{
  "experts_per_token": 8,
  "init_std_router": 0.0274,
  "init_std_o": 0.00597,
  "init_std_up": 0.0396,
  "optimizer": "muon_variant",
  "beta1": 0.93,
  "lr_head": 0.00858,
  "final_lr_fraction": 0.0,
  "seq_len": 512
}
Below are experts of layer 6 (counted from 0) of a mixture-of-experts language model. Rows are named router (the router's row for the expert), gate (a neuron's input weights, with its number), up (a neuron's input weights, with its number), down (a neuron's output weights, with its number) and show model dimensions 0-191. Each number is 200 + 40 x the weight over its row's rms, rounded and kept within 0 to 999.
Before each expert's rows: "gets" lists some tokens that make up at least twice as much of what it gets as of all text. This comes from a sample of Wikipedia text that the model never trained on. Tokens count by the router's weight.

# expert 24
gets: ",", " and", " of", ":", "),", ";"
router,186,203,199,254,292,168,231,227,186,186,127,238,155,199,275,179,179,224,138,206,228,257,264,190,162,250,159,149,211,119,217,250,172,211,228,233,168,232,227,251,218,209,190,203,254,182,191,264,230,180,202,181,225,174,227,165,148,178,180,206,237,269,186,235,251,185,182,249,259,248,138,186,191,237,175,198,150,202,226,239,207,230,201,162,180,176,172,180,183,264,221,244,250,174,181,238,197,268,248,208,226,213,266,165,129,222,172,199,123,201,240,230,240,217,211,138,144,225,188,183,168,242,195,239,163,120,258,195,133,102,267,244,138,264,168,221,199,125,140,184,217,194,239,257,171,207,210,225,146,175,236,151,251,237,267,205,243,284,237,188,197,188,235,169,238,186,164,232,157,171,180,233,166,269,227,216,198,152,128,252,146,202,266,247,211,180,259,230,267,229,149,220
gate0,154,135,238,179,147,212,248,174,247,277,204,238,340,217,151,231,251,220,158,159,194,113,205,217,161,239,176,226,173,196,202,88,148,212,198,191,153,203,182,218,193,213,171,290,203,183,232,236,213,228,209,193,238,164,170,207,235,176,199,174,244,161,210,217,255,218,161,192,261,239,229,229,214,171,270,231,188,195,173,158,181,209,235,150,163,167,143,138,207,167,310,197,192,173,208,290,213,126,184,159,196,115,184,210,214,263,226,244,185,140,217,149,203,154,194,196,149,278,165,175,276,144,113,153,231,157,203,206,208,179,228,240,179,180,190,227,190,213,172,222,212,160,238,194,198,209,238,245,249,259,219,240,245,204,170,189,251,147,192,215,266,232,273,186,155,149,200,178,153,217,197,228,248,243,215,187,212,176,158,119,216,116,164,182,238,154,203,185,174,228,163,243
up0,184,212,189,173,247,219,246,174,151,201,186,199,159,220,191,175,218,152,272,183,229,198,183,284,215,151,281,203,186,187,264,231,242,148,184,230,133,218,165,149,175,213,158,172,182,209,107,177,159,177,127,222,173,180,191,195,273,264,247,150,198,177,204,177,258,239,225,147,186,208,197,239,249,212,255,183,193,222,214,182,218,199,106,258,250,252,212,189,236,194,195,171,233,213,215,239,146,218,203,249,195,195,202,222,226,212,152,280,262,270,225,143,260,198,183,267,186,196,242,255,181,239,224,194,227,179,120,243,219,248,165,186,143,132,198,224,218,203,280,212,178,217,215,171,224,256,221,240,215,223,117,253,156,197,207,202,213,238,246,297,190,267,200,162,230,249,207,169,189,200,156,163,288,188,163,224,180,188,309,232,250,228,213,189,176,224,217,195,217,208,348,157
down0,176,204,146,167,171,222,240,200,224,193,227,208,230,110,159,248,181,134,211,149,151,185,208,212,178,238,282,162,275,282,203,192,158,211,176,162,148,260,183,194,127,221,247,310,177,184,214,165,109,168,187,205,232,220,242,254,223,301,176,185,165,264,244,237,174,194,224,241,217,172,207,127,138,211,214,261,230,164,243,232,165,214,216,201,218,151,227,261,290,256,189,228,185,202,183,178,181,190,130,155,171,225,225,224,190,226,212,222,222,196,199,157,224,256,190,153,234,190,189,156,235,213,164,174,205,255,214,256,235,221,220,168,236,126,264,175,203,277,245,195,191,244,183,200,200,109,232,143,215,215,142,209,234,245,202,260,234,183,160,174,205,220,167,185,218,240,256,175,149,263,188,175,259,221,185,248,181,255,195,250,299,177,257,197,191,103,230,195,228,199,247,177

# expert 55
gets: "h", "–", "p", " H", "ch", "g"
router,201,266,231,222,212,180,188,208,175,192,231,172,192,216,183,289,243,173,160,240,203,205,204,193,202,211,240,207,127,267,229,233,195,250,243,212,177,160,186,209,238,154,237,202,187,246,156,252,230,216,206,199,233,239,228,141,227,137,259,137,197,256,286,175,208,133,215,258,235,186,164,230,139,237,163,234,152,139,245,202,219,213,115,246,129,161,209,242,255,190,205,172,179,195,135,225,214,196,118,248,190,233,211,256,208,287,262,189,223,225,225,186,181,121,223,210,188,155,230,234,250,272,270,142,199,159,199,156,215,238,178,155,194,215,248,245,195,174,200,130,200,225,159,154,170,138,230,248,252,188,250,190,117,235,160,187,222,194,125,264,151,177,176,268,263,213,263,246,215,134,222,214,251,145,202,160,273,232,222,188,235,228,214,240,142,151,215,229,141,203,147,217
gate0,194,153,166,146,190,263,196,232,232,267,243,179,175,116,232,124,268,223,133,190,252,225,271,203,195,166,234,214,245,216,217,227,305,200,176,161,207,192,220,265,123,194,202,136,210,232,172,187,195,219,236,136,238,163,270,215,163,220,202,219,171,204,206,152,237,214,220,174,159,212,167,178,211,220,147,257,164,253,243,336,155,180,213,235,208,134,224,203,258,186,211,204,173,188,160,222,175,212,251,147,223,170,232,220,186,200,143,161,151,139,206,196,219,173,159,216,188,170,144,78,253,208,175,131,236,212,223,188,174,192,182,208,242,238,128,216,162,220,265,195,215,140,116,139,237,215,217,244,229,199,215,159,157,186,245,315,217,139,155,182,215,183,230,180,201,173,197,181,238,148,163,151,239,150,197,199,231,198,278,168,198,246,174,202,226,237,222,224,209,157,196,260
up0,206,219,191,222,99,199,263,178,230,97,167,206,226,235,182,159,195,166,150,227,158,181,188,122,205,188,200,221,186,212,223,191,139,231,165,212,146,191,125,226,246,191,193,199,151,260,181,252,190,151,234,157,223,195,228,243,189,262,118,219,251,197,193,241,231,211,188,159,180,112,137,210,264,142,246,261,210,220,215,193,171,96,239,132,197,208,246,209,209,180,272,175,154,185,255,243,222,206,292,188,231,206,199,145,160,182,179,246,240,226,149,234,187,228,258,220,146,193,237,250,199,138,161,214,291,269,180,219,193,127,211,170,199,262,251,166,187,211,189,207,165,247,201,180,174,233,215,245,218,187,166,187,266,263,210,238,217,217,230,237,161,226,208,99,237,185,202,215,230,272,210,205,160,200,218,188,131,218,235,190,269,253,241,166,152,188,127,216,214,158,122,184
down0,237,199,167,193,172,217,140,200,243,238,263,167,115,204,180,208,147,182,187,213,204,206,249,195,192,253,222,268,190,239,189,187,163,189,115,209,257,172,193,190,168,155,172,267,108,206,212,223,231,216,189,184,191,241,174,234,183,184,208,171,191,161,200,222,189,157,243,254,220,168,184,215,209,172,184,188,197,249,221,193,207,196,196,212,193,268,161,246,263,292,158,217,198,215,177,162,205,188,199,242,181,253,271,219,125,238,103,167,213,193,168,197,240,183,204,152,209,211,185,209,251,182,277,215,184,192,149,144,117,146,249,153,218,222,155,216,233,221,109,121,237,135,240,145,212,153,158,112,239,208,160,133,199,179,283,255,152,180,148,159,246,212,133,131,221,248,171,163,243,240,245,219,182,111,177,118,206,205,163,140,223,160,254,200,221,194,163,196,223,188,102,170

# expert 64
gets: ".", " 0", "1", "0", "3", "2"
router,200,194,147,217,147,205,160,90,122,145,168,225,226,225,189,247,191,253,189,133,207,232,215,208,225,202,228,187,271,236,181,151,166,214,149,190,120,202,229,213,176,185,214,198,180,194,213,196,193,153,184,217,237,164,181,166,153,146,220,165,183,171,256,258,125,139,227,296,168,156,143,230,210,156,143,177,222,216,202,265,260,178,250,305,189,224,201,241,218,138,262,213,212,135,244,260,228,197,155,267,230,204,147,188,212,226,186,192,261,281,188,189,152,247,244,231,239,155,203,183,238,219,279,111,150,228,225,230,228,244,225,141,251,168,254,240,195,196,221,155,193,173,184,190,217,226,201,164,184,214,218,182,191,167,166,123,243,234,174,241,105,176,146,217,270,207,260,227,180,257,274,163,209,229,232,177,199,209,183,220,206,247,283,159,205,150,182,228,251,230,209,198
gate0,267,201,197,142,211,170,163,259,166,214,185,237,196,216,202,237,172,197,167,194,238,173,228,154,245,126,157,185,175,219,175,256,276,186,188,160,193,182,180,184,225,206,160,174,194,144,185,219,151,169,220,201,190,155,202,284,212,165,248,178,175,161,240,216,140,158,167,156,219,191,195,278,161,218,233,216,255,214,260,162,214,231,201,221,203,169,228,192,189,171,167,213,190,129,200,178,151,222,147,252,218,243,219,133,122,248,232,251,232,103,224,252,232,201,223,166,201,135,233,199,169,161,212,156,165,211,175,242,250,209,191,215,132,184,216,202,177,216,214,199,172,183,272,133,204,281,167,226,247,214,156,172,173,133,137,185,166,152,179,214,145,180,225,103,111,218,260,242,277,189,168,236,244,203,183,236,292,320,214,228,178,233,207,226,148,197,265,166,261,245,183,300
up0,234,168,138,185,190,200,238,222,212,164,222,281,196,211,163,238,137,275,212,170,242,227,177,201,188,189,201,216,157,198,188,124,155,250,173,246,246,158,180,231,149,229,224,211,177,191,215,241,223,211,190,201,163,226,117,229,165,182,251,192,181,233,166,159,200,234,233,214,268,244,189,151,227,187,148,180,218,214,271,182,222,280,170,236,177,226,244,212,180,191,189,213,196,253,256,184,180,160,211,218,247,120,146,202,206,235,153,211,201,226,172,139,214,277,197,206,178,181,149,262,238,215,272,184,183,234,223,249,169,163,187,172,201,206,173,267,164,206,318,184,249,141,111,190,191,158,222,224,262,300,216,266,229,215,232,150,315,224,206,191,182,161,172,274,262,178,194,240,168,162,217,199,157,286,256,203,246,248,150,187,194,217,246,275,232,180,229,170,130,257,243,257
down0,154,216,187,196,222,268,222,261,121,261,236,223,232,185,203,264,158,210,233,232,239,287,203,218,287,265,180,189,192,221,198,231,152,169,267,177,169,191,216,152,164,197,198,244,216,288,164,187,174,173,230,217,122,151,130,184,267,172,172,191,182,289,209,228,200,296,271,199,164,224,175,258,214,234,190,240,189,153,215,176,218,184,158,241,229,229,257,241,216,153,148,215,109,203,131,204,153,208,127,229,170,292,186,247,216,200,155,200,318,175,266,208,145,206,234,286,196,210,166,154,162,242,210,208,162,230,141,184,167,162,221,258,132,191,189,165,195,251,210,195,181,191,241,165,195,154,230,207,187,215,198,249,225,180,199,180,222,199,195,228,142,234,166,217,214,188,133,179,235,218,142,157,162,148,232,158,156,160,143,174,226,219,203,246,206,162,228,198,271,191,260,197

# expert 72
gets: "n", "l", "t", "m", "r", "."
router,174,269,241,170,125,190,168,194,200,230,188,137,166,289,144,151,215,260,261,283,231,171,213,98,175,207,186,151,209,245,226,201,240,231,163,251,190,162,206,166,200,256,212,111,214,235,174,251,204,157,198,196,231,241,112,243,204,220,236,207,226,218,225,172,255,174,242,258,170,190,238,171,215,218,292,170,153,248,257,245,250,211,209,185,116,207,245,167,241,196,175,133,236,110,278,208,205,234,197,173,212,153,168,131,170,186,192,162,193,174,225,231,133,186,190,203,198,197,168,255,208,221,185,238,300,186,194,201,218,245,220,159,244,247,216,210,219,197,190,212,192,163,175,241,189,222,143,217,219,157,205,188,212,307,216,205,191,246,228,226,216,155,177,168,193,149,214,232,217,138,198,210,242,298,246,120,150,205,234,213,181,144,224,163,149,144,172,277,193,219,146,237
gate0,207,172,195,230,242,199,270,209,164,182,192,242,217,239,174,224,263,190,248,249,223,290,151,215,214,180,154,211,207,203,145,129,185,266,243,218,246,223,231,217,212,283,188,172,171,260,220,194,120,161,233,155,169,248,136,167,253,140,149,137,163,196,134,194,216,87,156,135,133,177,188,281,209,158,233,242,181,189,254,218,182,258,224,189,172,144,170,165,190,245,196,137,148,185,199,203,214,221,267,163,199,246,151,105,173,247,202,162,213,210,181,179,169,210,123,234,204,198,186,193,201,219,216,245,220,129,186,186,167,116,134,192,150,220,142,247,220,255,201,182,216,162,217,194,206,148,168,228,162,131,194,204,198,145,226,205,212,261,176,180,185,164,200,218,178,146,184,210,240,270,242,153,205,230,247,173,230,278,209,253,187,203,184,184,190,132,178,211,138,171,206,308
up0,212,238,204,218,173,193,177,220,186,220,276,233,211,204,213,230,255,213,208,192,217,183,207,128,254,212,215,143,233,266,238,215,266,196,223,203,245,208,211,218,131,192,135,125,187,181,261,192,258,242,207,168,240,213,195,225,133,224,182,209,176,200,221,178,187,226,196,267,188,253,156,196,213,181,210,90,207,261,240,133,210,201,163,167,173,200,175,194,281,183,269,195,261,189,250,229,216,185,177,190,129,171,227,107,215,228,170,141,257,225,259,215,150,212,139,119,247,264,212,227,191,221,218,156,248,247,182,202,201,236,265,176,227,192,120,254,203,226,239,199,232,178,320,195,236,191,258,191,153,196,76,196,200,227,189,177,194,199,204,187,140,161,135,233,270,248,227,185,215,250,255,188,176,178,153,162,246,142,158,139,181,209,248,178,215,249,209,189,270,135,140,182
down0,190,193,251,198,222,220,224,227,199,201,192,220,84,144,237,201,247,170,188,287,212,185,238,241,192,118,232,245,139,208,171,229,197,172,213,155,259,247,252,219,229,175,243,165,245,173,233,235,146,199,187,218,204,216,276,158,211,198,226,212,206,159,221,254,269,211,193,264,191,200,177,222,138,139,184,215,160,176,199,136,259,184,224,212,182,149,162,233,173,208,163,250,259,239,161,198,247,171,200,218,245,210,105,242,181,237,187,248,160,149,186,249,214,148,142,174,184,282,193,187,133,182,197,121,207,161,229,219,187,239,200,219,217,214,241,238,196,252,174,232,249,150,176,138,200,193,159,192,179,258,190,180,288,172,136,179,283,272,197,260,169,183,115,250,168,121,230,200,197,247,212,159,167,213,228,253,218,206,173,127,241,188,268,288,203,150,174,232,154,139,230,169